Below are experts of layer 2 (counted from 0) of a mixture-of-experts language model. Rows are named router (the router's row for the expert), gate (a neuron's input weights, with its number), up (a neuron's input weights, with its number), down (a neuron's output weights, with its number) and show model dimensions 0-223. Each number is 128 + 32 x the weight over its row's rms, rounded and kept within 0 to 255. Numbers have three digits each.
After each expert's rows: a language model's description of what the expert responds to; "comes before" lists some tokens at least twice as common just after its tokens as in all text. This comes from a sample of Wikipedia text that the model never trained on. Tokens count by the router's weight.

# expert 25
router:138114074148139094154155135161189130129176135110088162138112117103153092084090140110113136104158105133105093128133162164066121137106124130116094150164102061134075155155145161143120149159118133172091081116213085051060133112139167134101157071149082087105146147207113123120152132137158135157116122175147079056098144130116088168047164145171115101097105131129110109182166147079146156123082172129109150145146179158165179116122069096157162065174086108104147119152155176201149127134176146098164076082144125113160202147133102104181103116101147120153126198104140111177138137139165112168151127153101101070102156106124108102151069114152137091120127114095163120154137092145166156125128
gate0:135110120124094162130154104142094139115127163138201147072147145064117140112158114077089148087131097140065125096100115176139142142139116148147098165104125143129110166166133177050150125114152128152147162159126103090148168125114132146119189103136103109128145151135176171144082084145114076068160070167174125173129076096087116176067077152118138126131047170150152128162115149180135126116094150112114129163146068124217134136143159157060174139120123106190127166161145130119108086142117118120130113144191096123129173183140061147112130125177121123131126083127110157141156132181120151136149160160127148094165222161156106078100118175111147099201171104079161060182118152100138161140153
up0:108092135126006099171148116117092139116119199156211150099109161080097124116085110031098160117223079153106140077115086189133158156111158136160080132171088147130148108100111140116088128137188129164123137138129135101136186097075157161111169124102116117123113119139140151174046137144086088097153096191178094157118136115099114126064062134113140134114102125155142174150106108102098122096116170110127100168193125089172139113129162151108164165116126105176142192125121154130130149146084195117144127126205072132126177148123125126099161117145143125126107055107164126108142123192121121098148123122123144144151155157162081104173101122109152087159169130119119095164127148110130144143136
down0:097139159143074114135232165148133161105139125167178094094158110086111202136111103069125087153086140095106066151127147131152172120149155105168140132134092121159135095049132098106108113112202083118106114131126171164034125082152163140135069119197109081129097121173150090083142137168099100166151122102132103163160142133117181145130090183100106086165140098110105097133105109126117141118078136100090100147110110152088141150179129095153131087135121124137124169101124135159080212120116111106159159113159160130103197126066159154169124114138141124090092163131155149118099112121105105064147117094155119153128086116183111097149116082188143157089109044091148113147072102179115129157121
gate1:108184186085152122133134164127092143158141142057161131172142086081125117152135098150104149137026074105155123143173122122167153096154108137141159121078211144172157121144124152190139180127132128091108099135127150147116147177163166112123078128116139182105175146098120126104135172087206066137110119123131170139098110105135139132141092151113079145163125121154097096201146138119094141121181173167188148150105132187084118136120164134032121101092153115134122093155154109154106129164137161108148152151078160164142121153137179122124126188170182146097118121109085136104124202087194134129170146145080168145107193146149108107128131157080094137130165076053099088120151116144094104159138
up1:129129109154148184120114117124135126149106092143142135103145141109105151081148111104182113167133130094100076134158136159141116174139065083120153195094170144106177136178126106127077151132087130160152121094113129115150144168186171116168113103105102178090133171093090167139096127203091121126114108089111210062117130129190111118083112111126158051117127116139148056160157154155141106133127128168109178093155120149113133111153134150160162185096153155176129076152141108086171056054168105154099118137159151117137068118149138138154119145224107108092185084156087110138142127139105121128116136112149119145130130176134170123111142139131130255114155109122074155177151143137152127153123
down1:136109110136120164144111129119087142185068080113083158173069140104102190090159141156204139112138146113111138113126171131156064121159127133104156130074156165135131098124174136090134132114100137089161105113134146100129133130160075105151098088139152124107205179100098170081092187068127135121116147120109118197150138101186105139118109142158091099095185148115146125160124134111142088199144125108086129121134110110148130127148156167174166230099168131147157108143145121097132111092149150161163117160183161174135044126109148152202084165149111175097122167147128113111145132116152105125162153085017162194098131171097148128065106165122166127089137111120071140184134150105147113150136
gate2:123153086107116135118130147086094123126173076149129111154150078082167098122088124103118166177131142150184141166065113164139151092145145176122123090130173111092136163133044158093180131166154104134080138131111110109086126162122180097177100146184105046101135119163153142061167115151145088117137096161145061191091082077117176129118204125137081095126170182173083108138084113114139132076148169151130096168144122134132106144142146048155104111162098069149147174118048177134075153141115088115088090121101117122079105155110134110084159184118162155117103126122096159107134115089142126125157113118128101153176146139151060113179088190139146091127135176121167080127107135145139150139133
up2:136156080094069151141135119061086101123154073150179076121162104061197066101094112121134180189124176119220135157080149154167159120144152131148139122139162120110148154143063163099155128150163099157091161114108090123127153155124166097151091121178128084105133106131131120073144109142165098115134101150151062159107095074120147090124177118165112079122165169188078098136075129114125125091129157138143088167156139119154123142107132057132119109152078109143139198135084166165089129161094121137061059105107065111076117150100130101106143172085181158115098112097107159090160116098165129120143107140110119188161137155135053124154098193138144098138117170137152081120119106133133150138144
down2:048158182064116111048167111100127216129134093160163125151123116093114096095141065092093082165136080088144143147114189144136044128125145107126067145127115136099130121114171121175096132160128110118155155120119146135096113151148084157140107125124134138112114128189133138074126170169174097148150117120159121115077168127111132122117071107096083127132153159101112172079148075128154106128167121082171058159124086168116130174081184073140151116114115076104175146105082128120116178156144129162076155097156132120090168138101131143158126108068107120180098081119137164078141054117073168170141128106147115055152119147131107140114070106158176116120071116105174094140091109135103180123138
Description: Spaces before numbers
comes before: "1", "2", "-", "|", "3", "4"

# expert 26
router:129094142081129107171150160141159091115192191115071144156076067171143110041194148126126140082077109173150150125132062157126122113151126135082101093112168127110116129120120145132064104049171137093067117108154143136081182152159169122109145110131113123137141124124150125085132135115115120105100086152150150142097156132084129139175138164182120185147076216161111161173127115145124109159142135114131190155206162151096116165152158117159148114144123164087141099206134134113108122112105143105158180191097109132107167160131120161146167091118150141112135077148137080100125209139157130108069131171130183141121172163180150095169156097119066078150149157131090143149078094111127120146102
gate1:171112143135136117105170132187140101113139157116200122103082152124135105100169117120120134145060116125112221175085104126161092134158078170101121092088133140164086105074099099110142113151115097157089138159111104128184199127149166150124044148201156159131072072112125152103108127036159118093140100183118141136136144139154097105156136147167126082171164169109185193098173119155110138108147102128194119174147132156102117148099136159156116133130105203174127159144143119123112171121120136101148148042132103150131156096134150114120117088158218120128183125166128160111172142174139137136136120110131131133148090111089107168116027184128110116164117142099147138143109105148077103171103
up1:120078115154118152097145113111075132136069108146116103115102154140141144119123145105147107090179149132167141084190120136131132081111159104198144155144103159098171125150142129110106128111171079094146092064135141132098092108124171119158093151122067182106149136094104105078122115184088109134105140103162166121153137125095155168166074106110133143133132117089094124161088160088172060172096165085047139113149120115170152138172137134136093144092213138103115109169144151127151054155126077226104164217135167129045125117158155155117103190155067174137101128116123071156137074097067121129159121117115138141110124136128120130114186080130172128112147135163110157064110106153113187136163
down1:135098093146128153113085122115093155159029084056156186129157141108111152164110144164158076144138115096154065118075178125077091155126121055117158183167102124147160135146146114129097108158095158161105114179086131132135075151055096079174116149093151143128174110172096155168181126113175102132139135113157177132128045070145165099119093088133068121133164096141137111140165050080211122143108133151127087149140122116166107085133126169124108061135121080113116129099170173150075108156138114173134149117188126130072089123126144120138139148097110107119137162155062114140097106152135151115134139144059114133092153061109097129169111151144159172148160129127146125110190161110090122135134
gate2:132090128121159178160132135152120085130173106135132110127138137142134121123134167151127137073067098154172185161110095059076113107130146181116123067137137125103121128092089105108129182120151117123148139099166194174110101112176096143165099119164117167149103170127133123116159123087092119154121107076145146158063097211152108104128144127136114135220106127109127053146144117122143131083167176132089120121134151161188134159096124127120086055209086116144149137139045131116074087150132140114114067148096143181084168112150185119168168158084083232122178158125101091114142147101159127116131061166130163158140121114109122148136148126145123118067152119169128124115118093100190152147068
up2:183138155145069105124148105138151081130128125059092117154077102146153104152166149097184132122134145168134146118086143121096113126103125102160068131150126154125122123181180131155110128137156103134158110150079119069182198159131125112183117104160139159115143121110166140120109120122112129155145148187124085116210157056115141136095187185136148143066148128136179220145080176116167123193113153168111121093100102142057150111121044074099120137123062138130097100175176119147159151063084128141152185120124149129191121148144113122094136088149081128121155102121134105151160136156091108094069173101108105090147153154161112112120109059117122087129095081118120148140138172178126105206129
down2:139154095139101109081067104110100147170130166061119144087139054104087200154112123145105077130136070159115087144121127159150138087160130061171159187113210109123114126091098127125142142139086120158094146148093118081117153104126110151084112131102182132172137158148129158139169159134131158121149100099147132115110096128174116075158134134067105124098121094122103087118158103108110152095149116126104137141130090098163133181111171164168139150051081189099131124119090174172071131104179163170118073108196145132156095096139055108103109141101154130096133185195051178117100182140153203114054144126083112140124115114073165111097106124141092148154164105120113134125103133121079138157107
gate3:163113084141162118099166114134171120145090094085149185140085157124092134159117129077081134157101096049140111128138094056134142095168138175102187105184062106139089195157061100175175169155109137144125135147116149138099131120114111162104082130142144096139103113173074155109133112122159076155183140046093127122146055175095089112094101124139163093140133131171089061147115080097122147183148084132120104142149084148173094128170152163161118137099110158168166181066125133175101117132141075136136158128165099069116106113110133124139117132137139143180071150138122153117115158123222145157139123136087136161108186067096164119142115132151120198141108097155138095134131126079111144082156
up3:144204163134107113140127101106214092136150122135087160129159103097144210137141174125116124174130153151052137113133127168095121128154119076137094122089103108157094149210106153132119135148141145111116119149089154090212171189183176158091149074127195080169128154147206129124110089133154141084183120157099120114153135085143099112124113139082170099075097160102081166143165150179067153113131121143143144175129092111083138141161104050106114137163025141131140112132153136128124149086117140097141081144115129103158118116139133158061100095166072099105132123153145157195110142122109122122136185148109097178128172139119119113155110101113103116154156070063100123161132121096107125130175
down3:133143108109133090098140077188065140146104118111171148047166129088087168134114054100131127154165101087114120115144145123110121119131173134126171153165106107130131169118140146133173124164104178153090183162133100105132163083124138154115114105147207089130132141206102158136152116118136112145135090082108151093123079141174143117125119094109099107146137115090142084155179135151120149115146121109111044140081076100130152132168149116183123092085110137105142150066126148159124097122187112107110092134137148112133088094159174138117116147175102116092147130186084194133106172149180245124147129174011085111178139147102146134120095127100088163156177111144155139169109197133106174134149
Description: Prepositions and conjunctions
comes before: " the", " a", " his", " be", " its", " their"

# expert 57
router:161105113136130127097082116112141131123176143147109140088072133134126135082156108115162146128104106117081103116082137115095128131130159119101123106095207151176099107138152166097058167104187101144063170137168096112084109120152186134126154049159127160092162179148128104076144114133173147152095122156118122086121135033123142152105179194133098126039117175148128145115044114116185107168125156120082155109139122133152069163122146091089082159138113168175100150175161117135077144096151118170159180119099137131134160158148113128167172148127141092102148111187133087138148149151126159166071139140108128106131159119130099063157112134155094075100132145122146095146058230095171125114156
gate0:145082168105120111130141145121141100129113145135131089106137135141090076067136121147080124183109074146135159068083156125115145139163117150148127169113149133113126103059181145141140106099131221181092107132110111152144190135127123141106163165127099165131179093128072110111153146107123106104118135124162099148105110200099102076112163167117128114119134137141144174164133156118082129129164134099121114146133108110136138129109195089105149153114153121131156141106150112174149115124156085093151113172139084164106153139160219147081128123095052232103084158073121089166132155172119060110143080144127141121097173147165215139068087127154094116238083139186138143145162148097173127085139
up0:087079140099125129171115155088115049141116104163042166147154096187147123112122094100158120212146159135130137142115124140130130176078140104114105131118129128135175086164127145103134108144111183127106149146123203150135217124074145087164154084098121148096163096123157109145104128115152126120145148186161061154104142092128131078097075079118110102103138072081127135158138136121117122140142092115145134130128105137104129110057029103084142145142166197165181161126108112166129153119088140136135097097125132141100146152112113123045158133066033121087146143137133175186096143115120137070122158084129131100211147145089141121119146092106093180138112169145137100120171143102113065138152
down0:144165174105141144108099171074138141072186076134133132150085098094102107092118103082085071146132132116202169142138141076120163144082108095127126158149122104108133088117102158207181129146138177124150152117090104147120104135099100102176152125072078115172161087135160192105117092077108154151100047133107214156105101066182141158164143116144110121135100129140076120106153127117138161104110148142151131148139155160109094139215086106134105098101125111114168156125146080134165124136125066131116174115126104131152141046120163122177166155148156125139217171117164121076136102138174140124079137199107161095165161179167108172147124149118132139129160097103062172140157096122095147121128
gate1:125153139147169109177180238121115097152112147099130127174177110138135125117056127126139129180137110114175159140173076103132137144131162118081166152159110137093151106126113133116159107125146109102090119130085178137140173155077161058151161129070131116127141167147145169059160060163144104092126150110096045110146064138100142132155119103098097157166086154145105151138166161127142089193180038089143064162105082169139162094108081136111096101138187090075126094187083148149069126127156142121107075149157137105088145186164129084143163181109067144152093133117140122116135167134146109091088114147130147142124101117130149174109164162129110157117146124130094139058160124139080130115145
up1:095124132175196144142128205156175169120147145159113149130129128144121134113102089162130161189122117131145101126143097093103181125164091145118215099106125204076107094102058086148120136174115145144110124188131195141086154126125130035137109118123157086087081172105070171114187155089091119143108095055084075080097083098115196096139100144139034131124117167178099115149132088132138085142148118096125129147160119151169151123140112085144142136114176093126064122151101108112082148133199125124137133139119113136131092145125135085156164142111089136084133156142134143124081142101118060123104150147126097138125101140173145135182138106129126152091169098132171119092097145150069147077190
down1:129151136084122122050172084088137072177141101115169142170126148148149137083164100154133144132110115151123175145153167145115081128138148191184111085090177129164120116085061100116160095205144104152117132109098121158152147210124184172119187141104115135118143155067143141125067109156167114139108136094136140154093141151142074169115058150110208102151103104129141100103164115101144156154115112106130146165128111144104174110134141160170099149134146132066110024108123095138124086105121102122124103113148126103079129161109147122170122124139116168134091156098138113115206123131103174169188135092228114204134110168160135155118109170196148174099159109119152110094151129100118166146091
gate2:091127176134150172129119141209114178112148120127088110124121145145153173158140127137154085088124153159120114161153057136125135131111112152057182144122126080135187142160163092127101170127145100130145100162134193109150110137140158055132154139162143137114129178128087135138139217118077174162159123064127192102100148105161165172126109119143105098186143152085062133110103096129142063108124118115107152128173102102133134183158056183142118160156171117128103125104116113104123113158214151163189163197149143151087085149168079171131102126141140075178123170127040090146118123099106124121129141129100102146142158108078103102140169102145147165069138064159148163101099150131122141182157
up2:175194130163117159115103143094086142147089149127067147145130087143153094144062116137113142134160115149125127140117220108097226153158096099092105120102133042120111108131118205143132130145133120085103146144133086149079161094153081119108098102142146146095166120137153120087134152084156170144184150073128087192119132097115116111087185082118089147158117110171144172162134114134161101134100156183098138117131074102153124141075094128105085127132103113117156126087157111151100088121144075162134159072109162164084125138180107134019133070122112108133097146103126164192083114110147183062151153133122115085169202137093115121149120114129107075139101192110136122098119143176144093119124
down2:151194099145165089107126158133118137068084129066130066200171089147142130125175138118175129114185086155156163099154087123171098102049080104097139125111112172124103143171097114074138135106118119139090146120118154105126120120094118165131120143172168195166132114064134091146147115117135107113141088173134077205129103184121102089124147113165097108122143168084118112049124131169151148055163136101112138142108133155129125107091121115152145190188161180075057128130178148140134178109130092132134098103119089163126134149178113155119019100129078200152168106171073160125123140132128094143109108103101139121141075122084125112111070111134128121100133170084133155140170088139105111133148
Description: Table pipe separators
comes before: " ", "-", "|", " —", " N", " T"

# expert 58
router:139116149142146130175133144138168135136156136096097155177160150138148112050191145053139158103125119127090168175123100130106107089104166127125169144160095103116094160135153107104132129160148061147072045177114147136127127139168130128097110105138105095114130157170117160142157192077101107143159121068065166103117135139124132155163122165081159132119136085159087119160133079069164145126171100089100131116137110152120103151176148140123144144159150114132133147158161103167120133123135175145212156164056183134138164146053073146206163097099108149169106137129050118099145182134156113116126179144108132126120154186198111114155091139090126060088153121103163165163136178124152197187127
gate1:098016138140101101165174182138156140150177110128089136117115143100096192138111165120134171080112146116116118145210073122082119090165075178120173157101111093094151075120108093142103141163093137096083129127138155167132155132112150164152138174061107114100111162044092121123131162167076146135101117117132114118095136179125153101155040108122136058124160105148087165134117082117112055134197117106140144139144159154108088112159159146132154138126151080148113091131109113156195142132162158103138134169093128115134074143087158175150129147170144159139139163113079117111144138102172155087094106126103147192100078087085096110119123159119122140067148071155179102129088095120089136125064
up1:185149098148136112116145124142148133151143114098162121139138108162128104140140118148095100151138140092160090121092095104104138135114158120118137058099113144202165134202090117140113145103082154134139144163155144153161115087085159145137115195162133125206115101090154099154113021128110066150082145112158136156106110183097107174151132160156127171144118141083144075118124162188107184089104167206141180163123099132104116145102116087135126099107122118133092143166169107154163112140136129103049097122134163076159079126065164071143136147149094111094195074161091113199154098124152115036066080116149127169157091119075155127106099164147140143076154153107118143156152122164097161164144
down1:127127166128232134157130161154120161113118148169147101149172106122152124149115154120115120067099126069164097126134099161113131121099140138161156147144112213186133172138099139081162071090131154156144180120147112094113125159095174172123139205102115120148139157156148115125135132142128124112130122158143159158139158120163110117134127082098063125133118126146122113151190156179109081143134207161127161146122097157113158159131201073157120144107168133126066085135153068136173097165214147197075167094132137145133131103063160149127106120158102157128123105097117059155117123097154127085103113144103188104103083193080139105098122096175176141082162084091192143114117149206088106121140
gate2:127079143098166061142129139167125092138104090107101110164091167174096093142120099202167096122124066109187146123124109062056176128105160168110117107155108144124134182148101122159133146143101142146134121176132142149139198103134155127081143158140125116170125151151116174098169154137153155168123170187165128150050112101113126144124155128151105188152102104212116101181170096113127151115055133075114114165142155142099173125187136169152191095147109117112134067118144188157094090162166114121093078122086116141133151120102146143179123104108110205156149149166120139097120153109119131146096068134060143083137098107124117119200136164101086141127082169113137088099115046104127153153098
up2:087117160140158106113138150132126135095122117081136065161099164194105094162085117186222123140121093100183113155134108062079165150101129165109091129163122146089127128170135146146126152144108128162136123131169182133140136070114141082092172137174143195130144088136120162080200152108143149169150188145143155134090107097135119122134123081149089255144124104113140060152137127111145159111100126117090101158108133118126105120169133134122072147104064146095172055097173138129079091154137079145133127116069101154122128116141137112140151073076130199188094141092116129121095110164148107097122058132122154100143109059174088155128163110097127131130074116101098145087118116149170166144110
down2:096136152129108116147182164101131115191161068100116139074110062147148133126154096140129106191183096139153156111101134092166169129126114166148141159160155140181091167167112152183156167130110165123178179086124129167163124121207121155110124137137142147152153143129135174148124097093083149152091119107122069153124109080137112125134157112126115138252143118140167076167100165176119164161063127110162167042182108179098073131134090114102185091167176152085091139104089172156105144115104159106044094155072122152141088145181164137123154134121068113112140137173164147136108092142095154138110102154101126108104145069122106126127120114071102079114122117166132168108131129101171124154119
gate3:158108131125105163078181089146143119160147118115139141117093156068123126135152110136167122054112122070212145111141108085078080125161139157151123040134154098170182116108189133138103066101068154094117131100070152155128119150136120122153096106140121154116105143133140162121128119100144137085044105121138123175113106083124114105166111127172130230091174140123142126132100183114156128169180155163047185208103085152077142121191148094194119108133055175163120155102128110145124153088142172133145089139127125106078080099132149156153072164106147159149167137149144103093160114089153139078144151100108156132124152139133114141193156101094131119156121105097147148163181106144136154173127
up3:105122101158079148094158103156169160155115131169112120116111166063147135140155124145194065076135098132161146093128128096131100101144125138124124100155135099146128109107178099113090130135129137096118119089053164153135103143118115118115104141140114127111111166110104163155103120100165127090087089150115152185135115102110104126186115152199159241159120107073147149102083174118138147150178144157085128160117079102036145131165139086184147126205026168174142106105169104137145136119154231137116114133116100138170105092131099149148130132142132158128171134125121113103156085104146193090154131082142125133125137083154072141124132110127152088118137057054163131165165085125175191169128
down3:136151137129148135097183140139121129097154112139140169121152134150162111089115138106091167180116178061051154124147167139149124179090152125153059164111150181161156130175105115072132111156145115128148142144098135138139110167073144142101152112125128113171160142135074096067167134106136184049106180131149179123174105127054120143224167071146149189097202102095137153099090166130141128141136136137172156128138120072102149147125066079103144120111110110147120104153113143112173134154111143122078069177177136129148094133108157139086146130094096104160122206139199075175175165145082125132150152058158105145084143133086112144086150185150105112119121122085117144142131087121117110174172
Description: Year digits, row ends
comes before: "|", "9", "0", "8", " |", "7"

# expert 51
router:188111151095142110190097129158155138119127196124089131160118126105135161127122107135159150116124112105101098105177105131090132157117082140091144131100099113133126175069174180188115119129100151078098081094129086143127175104141128164106217098109101096144131102194115162144117140159155121109176114151141132138156159140077102141137087178143114124093126117144106109159150108092138130169080162107105142136106196136138112103096113144128127141178148180166102122153164135126110167081117134122175174186107144099165115094166087140209131122186146073129037191051212136127156128192161120182118138174102160147127099117096149093128090213094115105064119107133140135177132156109107068136155
gate0:113141144152121150121150153132144137171197133097148134157085145123125124113117120135123148110119136135094153114144077143076115071106175163171096104170118076158130147054087127130125088107121101077059131133159145105108106136151151128137124144103146086093072096130176131083105131143110100141175188202069064156106170128081150117126201093095071183157148146186168165149124124105129113183112122085075072115130111184108141189179103153068136093165101157117154149131142168147106117180152093070135095136140092170057118175070105102154087109118139136124067109135157136124151171132105129176100094130041111115125134146111121153189163130124148107165095133159196115134119106091121097074079
up0:137147132167113167125122165113121169134152158092143184133113140118120151084146072108144127164160114115149158115153124154086141134090207162205100128129108128142123144028098143119110065117113134098112116124122111141142107162176131128192163180098142107117079124090134181081100143120134135137184122186112129160141183104088147138134163115120121187173162146193182162117120124106094140144110127096062107076121140153108144168195091109167150109113077149131121142196188161105142096169158115113119105165136086202061098156089191133132130118130156100174086107138139134130125149140108112125148125144083109140163172143051084212158160197136158117118121174151108129132149092089112116119038
down0:096121101128083102144092191081126127075171123114093096132138149166094155085137113179134131103093116140177140122134096122122124076105142152130083146130116151111140097181126125082131112122097186070146090083165154169144156132105126199171138163115115168155141166103145173166122108124118069153136170105135084165114146158129165081163163182075095142169117190100179160072076146135080114143101121169112118098181174094149135118132098123115141119150072139168092180071138080062119120076108124093140146180117132138158156156095182142124119108150188091102086121168187113090226145127069079074107121139134140117112124116110118171114155172139161130163151102083075135133110070149061118143154
gate1:192159174138096157167125191152180123113150130098134185108162169153119118074200096068169193133109087131088133135139139094106128117127146166165199101126117123239144140103108123103156105169137166110106073163147088114132118126086180102098131124147096143154140182119132159098147163126063104102107095122158167141101090116110167080144102175160096198203087122143128126115112125165139116146082133084095068176122098154116091137188148120137143133122134174109163111167150138132206090130139128065136128187142092101077133113096101171158177163093124122177144090146112150136088162093120114128164095148092189152089133162120092106145182073086138163155183145127148144120111129113127130112128
up1:120134135150134092068094139153123072136116103107147084181136073098094139104155144153133103145098189104143153153059118142124116094126141216113161107078132080145063102102115119145069130094085104127111171188151123139095185052160087155143102134124143128070148043149112086129142129076226149140132103140094066173106134115166100121132119125130133129097146099059092149147192124113155168112166142179123147142124111158185120115060143117114152108141120125145151121123170109150103141101123129164131129102105151151130107144117134133145137111150128121173193200086093170086171116086161141109115156127102110091167172129112138119143066164151100073122035136193171125153173087104094118158116
down1:102139169084111147113143063101149114097200195118157118148088100161156049127146121148156104131120091153147162182168128201115144099140087153144145111149120174091177142086160150091135193115110132161117145160146119085137104134143178124123082110173119143138136125096119081081096099098163138180112182125136199111140144111130123143194152091176116114120070147203190113130127122137189119110111169094113128151145118100163093115128171113127092143170174079087100117110130138143078157151102146123163142078176181128076176118187096117078102114107100128121130115165108126133043186156103099140095147083132175138073094134069160092140155137188137104096119180143121144122098187119119106172091
gate2:105116132097112161152168116183107125156168094146128121131083143166119110133150146111167127091110107113196145170193057114108077120152134187164116055176165110160173112133139131147134133134131156132073130178170153122134098124152110091092087119146164078165109155154083162112142117077148112162145179172074152129121111117084143076121134145123084127095180139133054104143120075169110145175101135148119187134088089154092093168146103158097124161112122133096160085153128141137156107160143156111123109119178146161100049130063095140234108058157121136139143135148097078122066136140155129116102113134070145099130146078169148046127141106137150109072110117144171095137100064124111145123053
up2:107200125105159161139110130145109094173092080155077145102141123111120174108126096115141119080098130073131116137111095146128070135150103153101162079194204144158186122037136096168116185112075124107082094146124122173124123115098102113069134185083152117065145126128084153178118177176120142144144149096155129171151152122138139078161100193128057101160156115179054126128137102171120067173080130101137107108083150118105102174118131201203124160073103137130171128188109136088123072131140141117102135138140148142142146159103092099153127162106128105103140183176123107089094117075151108147154105135107091149169076133153096064161164149124099159130170133126136131128107084121118097144095
down2:100128146170133110117134151099086087150156073138146077142090143118119110111087190130126094089140085114131112154108107127137122126176104140076088149093196090112121122113148113173117138038075111131108080109117099099149129133155099073177092153115125135133138160126153173127129116098110193134145123132152108102199183127063107139146133136165161086142092151125140179169110083132185137118088127100190100120055117126044054037083157186090087110174149191124158157132105137129144095189110111151111098119095164145124110162145124109099113112129142167103143148157127100130106098092095115163159139124189141181138149181144175172151130158104155097180125113137201140204112131136082143157096
Description: Year starts, e-pieces
comes before: "9", "1", "8", "3", "ed", "4"

# expert 22
router:131135078119133105190181178131128130061161179085085123132041141092094127127130211122183170094089140095135086093144120170023098111074179126137102123118141133096098133145097145151134147127134129153068092148118138099097108094110130097078132156103130112129127100160147115119122155098132161173148077109091172088131080137086130145147114138131095136123127155092054151137097093122182093130151192094109103197132127139177156149162113102167108148105130152077107134159118163141101176153177117161149177154084100098099164084110095125159131079112147148141119124082122104137136147164153056123104180091089149143126151097086135082147179138136163105095173067110157122111042072127149153109096
gate0:084132187084139169113111160153080134120132098137155139138065129127139147126196097166117129079172159195064161158153127129132133180149128107108211147146196159161109149092109127084068113047145156095136138117159120149117117107111145159133113136155145152074165122104103162190105070132136134137097108131210140114088160121165158135093116151082129140106056121181187174136115113126128137147104102119119147083143102110121095139147134111088107147147069158134106130127148086083097110119138115119212081103123134166172190168147124183106131117063134163173145092173124120106151157090116168176133134131069156139120144139126154141097164155064140037181098169144173142134171139109166161124091
up0:104162138141121120160169121138079141106157163194149164146085205150115142151086182132162128119150142131080117153117059094104122166121184084213150074184145144108115093137126085090103145156155108110143135152134164136135077137126096129143082150106077190094122135162114144129157099127122156117097105132131177153143141143174168116185131141087078173154159115096154149078106078111161108134106050157109073012144128107147105140110143129148128121161136075127124135133063136119124136220100159174129083128109104160144173125126084074148110122108165151124109137089072103105111117147116127176098125105118107153147104115095155126157189061096168137108142116124083128054121071182131141137067
down0:119140144037169124112114054135155119128140104087170137140115082155148115151127095163155083081071096097150134199127116171069145127118150115152161187112114128123144097108149124113114137167081119140133113117171110119139188130107178158098119154136127163127063104180046138149106142101181187154205144135171185073101151208169176150140110111110163139095089097126132069096153097118138123147101144114197115100141156129155144148113141132132061109130140114114131122113128139177093152106118160136134119102094119043160136123208124170094095115082121107097099076134110098153103165186151171132128119107110139168107182120117147119137141138122126108196077153100106139086092087149118073186193
gate1:142123089105100124162194118154115119141136107180125064071169159130077146135170118200138113056143135106144105127167126131119094186092137171080147092120091111158150177128121163146083185113100151109126127129145111147118103064118096112130077141174150098145138077119083190108100107101115089100128069130092145115081124118079087172072161146145077134137124194150108181161173110101095084201149148105095154155102095142097121159160135089195172159075133157076132122161099151121125110130156178123174164155159112160145142138127120195198113112136093132182106150081159097082170147141141116085134113155077151157113112137186153121093125117124144166125213110110142082110163112119145188120093
up1:121119109152147165169210081132130109114130144115089105168125153150091085199133163143167080055083142079171127154148083118099135088101158126136114035218115127099128130082126129143123148104119058096178114153108180122160110116170064093126080164142100142125127083158098135081120120147143147136157086061088173196156135141129116123119137108127029160171158186133085103151103124141170144083137121173079070126117129179128139144118105123158144108141141111073131165157083159113097127229077111141119126130148152092069170141113146110153101113117112138181126120110061105091106130119139114129098152100101088123135082104097127110111158114153161148105082153106154098100133115129139120133060
down1:064119122050168144046123120139136133153113078113143118151124137176178077086152083141142100123142117128142153174195100099055113133123089133123133124132106115091112135107141162146150100138063141132119085126176097095149139154139169139128138188090121100146100120127103107154154104167134161115118130191134166084091121148114160120131137074083182124132075134183155087096208097097080127169120124090168097127107214144147100117133135172144111072136104063150084100076092132143176086132148097139125062154084123107137121144124167166071126085153076054131113126122091085083124109158106121178128126121193107160112165155134129132156146176146190105162155120076169171104095071143097118153156
gate2:113086153170108128111110175165124097114114151066126091108151133154139176106171050127156185118125136161103172105104113112143152119122102068157095166090127168137144105150123115121134163155168109143099156131076118156156165117063162161089151122092109112131173172108127079182182105159115136070099079156173128139150137095103100121168106113133158111137081136149185183112111195117095096138177151077181177063102123102162112134114119086090113094148192157183131078145158089122131108078107181103130067180115145132157120106179115119044171116110096131181190078132177170155149172098141120125093174127132139119138150121136142081182108106106087150190171135124092147112172170127112113161161
up2:116110138118071162075073114111142130118138105114139111118140089118135142164161071103159089104159160113133148099159188120146144128135087069114104137050161142150161145136167146106115159098132091105160109118113110111164129167108177156132137128106155136131136144075162095124075124148096164068123084113129084091175154126145122145066119127178193093120086082096150169126137161137095154104116120141171224066062149072079143134146142125118120125137098142137092078098203107096140118071103152119144066128178106111130067135188111156083099139169130089132187124123086184146153126091108131145160109146154104125103154158160037161189132127154109119199153138159090145217153119139100146168152
down2:077100111178073133173132103148146097198121158134112131116127123051142116113128094072134109171190160131149115120100117103136091155129188091108107149141188099122208140092181144092081174136148137100144177126148175124164153094127122059140102105181131199152116133106090130125132099147127149122128137118134073145183128108140078130124157143089106112159210185068108166124091173147174154102174106146064113107133112102113149114120102099134209135178111117143160157144149155115102131148144131137130115124167112221159141161092165074166075150134147113110122161094196117095137056070154160093125136104096093145156123211123153142119149138140110141156111076133127120138168140083155178113096
Description: Spaces before numbers
comes before: "1", "2", "3", "0", "4", "5"